{
  "num_hidden_layers": 14,
  "hidden_size": 256,
  "n_experts": 64,
  "experts_per_token": 4,
  "d_expert": 64,
  "d_shared_expert": 0,
  "hidden_act": "swiglu",
  "moe_layers": [0, 1, 2, 3, 4, 5, 6, 7, 8, 9, 10, 11, 12, 13],
  "router_score": "sigmoid",
  "normalize_top_k": true,
  "routed_scale": 2.5,
  "balance_loss": 0.00372,
  "balance_bias": false,
  "router_logit_norm": 1.0,
  "router_bias": true,
  "init_std_router": 0.0237,
  "lr_router": 0.000449,
  "vocab_size": 4096,
  "norm": "rmsnorm",
  "norm_eps": 1e-06,
  "tie_word_embeddings": "early",
  "optimizer": "soap_variant",
  "learning_rate": 0.00273,
  "beta1": 0.95,
  "beta2": 0.99,
  "batch_tokens": [32768, 65536, 98304],
  "max_seq_len": 1024,
  "train_tokens": 321500000,
  "max_steps": 5042,
  "dataset": "wikipedia_en"
}
Below are experts of layer 9 (counted from 0) of a mixture-of-experts language model. Rows are named router (the router's row for the expert), down (a neuron's output weights, with its number) and show model dimensions 0-255. Each number is 128 + 24 x the weight over its row's rms, rounded and kept within 0 to 255. Numbers have three digits each.
After each expert's rows: "comes before" lists some tokens at least twice as common just after its tokens as in all text. This comes from a sample of Wikipedia text that the model never trained on. Tokens count by the router's weight.

# expert 22
router:124130137134127122148128116071088134106085154118161157092156132126135144095103067159131110133135138134108093115170108112160108141138140126160133100143117094142140136158168176138121154133112131146124139137094145099129125171139126093099112115144114165135120114116145170144085162107100158124123130107090108130086167138124086119143144088085155158120163122152150127128140093140116132090130174106127142117180136135116089086113083109166116150122077120142129133157135137085117149142099136130146174096087164095126170146112133192149094135134126134124131161088140146160092143097105116115110142121137081130114115146109121081150096089109097144124073143112135152112128130134143153140144186108111138119102123138151144154103121129137140146156156106139106144160143130097150089121122134
down0:095115138113103156135077150150108118173121119105122135105117104156116134087137124068129116131131130118122146113151165184111122120146102147158125091176135101136093110134164124122117117150157131128101142161134143143107113124092128141112180155122171166135126110118132134141178165106128112116160113100111143089170147099163138125114139078129123154137173153121132151116136141183127115127151169108110133139134135143106158115131127141168117124157141113044113133152127131150123131140178151107179147134199095134121105129173107134099121129124136122135148136107110129162143118128131124126132168111162148098151170056114142125124166154132133112134114119111119121166110111117146084096151115120110170106076129107143117152138153123121150135130163110134145098154171140097096075116111128
comes before: "\n", "|", "==", "The", "===", "In"

# expert 47
router:121129149134093088134134123153125087117100152116141135148148094082074127143138104070114106163108093127113133138122131141131095146130136122175169099099112129124126120127076098098124121146127140125115076119145110117158128109145115079137159121117126111148096107094102142111172130151130122092141141151155100162207115098112128163146117137125148156145155107107124121127101133128132103104126111138134093185165152122102132125127143142133143140124116137088153100113117149110161096122141149117109129133109147181113141131169163182157154134141142157119141084129164131077116082091089121143140134152129122076150155155115093146101117118105117064127113131125136135140104113101147098103144138116114143157130114122126139152107108178126103137094117106143145119139185145121061175120127117
down0:164151154090154098110144128099130121102125092067158136145136110143142088113150144147143139132155153127136165118153087104143122127108110118178111072134144101133118111108094134135113157148096111159092181109121140103145105113186118151123117142135116120147136178071155123140090092128080137140127138115123110152099108105153110109145138110120100113137136097084156149103144095147148110176125077167133156124057102127137165134108160154155109104167152154187091123132124108140150118139129128112124128120124159118124124140171103115136097072072120138168105127109125140117107088153135127132130136122078155155140131129114131129131113115120133148110085159126126120136103130128160092124159128110137174128081150093121117123093149113150124178150150134101130116104140114154118146160116136
comes before: " the", " a", " to", " be", " an", " not"

# expert 63
router:195131120115174119150132110100125121098137124134137135105124128106120113112104103138102124162154126133114132126171131147121106117143127148149152157172116121138130085141102162123132143167091165146133110076083131095139119111131118102151127191099148122129122168126136144138107131120126176100154095116137112149138155152141124165146158114098126150145150104167109120130127148129134108038128178166186157125150140130074084140093130126122122146118131141106135099135126120106130167121116105102119132142114161105153169141152105142120109093138155128122147149101152138142105181104147097115082128102137122167099154155137116106138185100146146150190091162131106111101102145094132138121112148099124139097120162172147116163131134123107121152136159106127159100147159145102131121135109172
down0:126109129175131133176145132121156154143137134103134076124112128135077142096101104117146117122123133142135103051129104108142153123121134121106176145150109125126150181091161085152129120119158140077190155161137089134090120133163123123131138144091190091133129167116106137095170147140130128102147115118151150145087135121115123128091114103109173141109153115146109147163116134130100153138128129133175099102109162138158145134098111135168132099113148081111114168101159149086127135132165151113114162110122135124167132148106124104150136093123137140115146154167141131144105118135131104095091113084109110130100114128095161096137117133114171130105155142136127144123101087136110123129153142133109145146125093147080165173119086156136104145150121152087153158123117163137111136145110150
comes before: "|", "\n", "-", "==", "The", "==="

# expert 46
router:181112099089144111144147150093152127144110142159102149140109094132100177115150136120140145100099084140149114117183126152124161119156139132110133165137117086137105130121131149145147113137131101153134101158117120143151093199143142110142194162125137133153157124123167132102163143128128111124156154111080176118117122159132119099126176129128098167103100110152125109156155091095139120159123104137128099162120095131153132138108159123109119160153108151137123162079150120147144159140118104133103078123145112141163139067114115096135123149127131103162103118099166102141132137144138129121166124102146108137105109093101141135145150103180116139137155143154093146128139088125108144149109121115118124129159149164115108200106118096167103111142146150119096128153103092099137161141142165
down0:184140118102103127138138135122126164136130158108150095112114124122128143135154135139149142123137125148115115145113109105140100138128114137124093100113114136095111135139099136123138175167103123109136086120090141116074151152139113128146119167142148143134185116138124156125141132145140146153149121084135142090132095156125163119145158137115079172151103167166158135107087129109113159106129114122090147106095157168119176100138125142113162125141116139107135120184128133153139132093117093088139119125122058191111094119153136157134109113124155086125143141103148133083114107135149151104119112184053106153119148108099112091135114141110133125141153136162132207121113166138112119144089102116130171137158140105128124121161174108118115133123148134154114159107102132120154169091115106
comes before: " the", " a", "ed", "ing", " to", " his"

# expert 62
router:156172105084116163094141162113111204099141081153142104114122131079100123120087127120117177118133135145151130150161137072165127136157133163089093135128121138119114131113107150125118158124158077131127103152135137165163146153107169140113152112163144107106142170123147144099157129141118120176118112089113142151156128108139085169144136160129122146147116183128104192099139159128104115114162104150111149077123157135119084137110168121101106127137124111128095148186138133154143119130091113105143133124153122121099141128153136091089123129158116136125116140082137111101128116167136148140157123080093131100168122127116107174152112089143159110112138100109119107123125134160133168131109106103113144162124105105111150136145153148125119084150122114135151100152126142124113144128155135
down0:104131139120120151088141153076124133092118128142096128160167138128129109144105150161157144136116079135124114124157120093153179151096143155116119120169131124128116150115123129089164110162126135147129159147129113090082128161151156098108150129152085103134122087090118118108182157117109130123112146113142154148128125121084121151137128124117144078125123137127105136138143093120128168149163103153154128076163131139163098115089153156101173152143150118118130163154120138133154142125127117116127110119139094061085150123146136103096162144087117121120083151113144128113114115105119137159084128166135120139134129121113139099184116157139146111190132121145154130183110100121117167166137110140131154162110142097152111113087121153082117141137112124121137136163076165115157110151176150
comes before: " the", " a", " of", " in", " an", " for"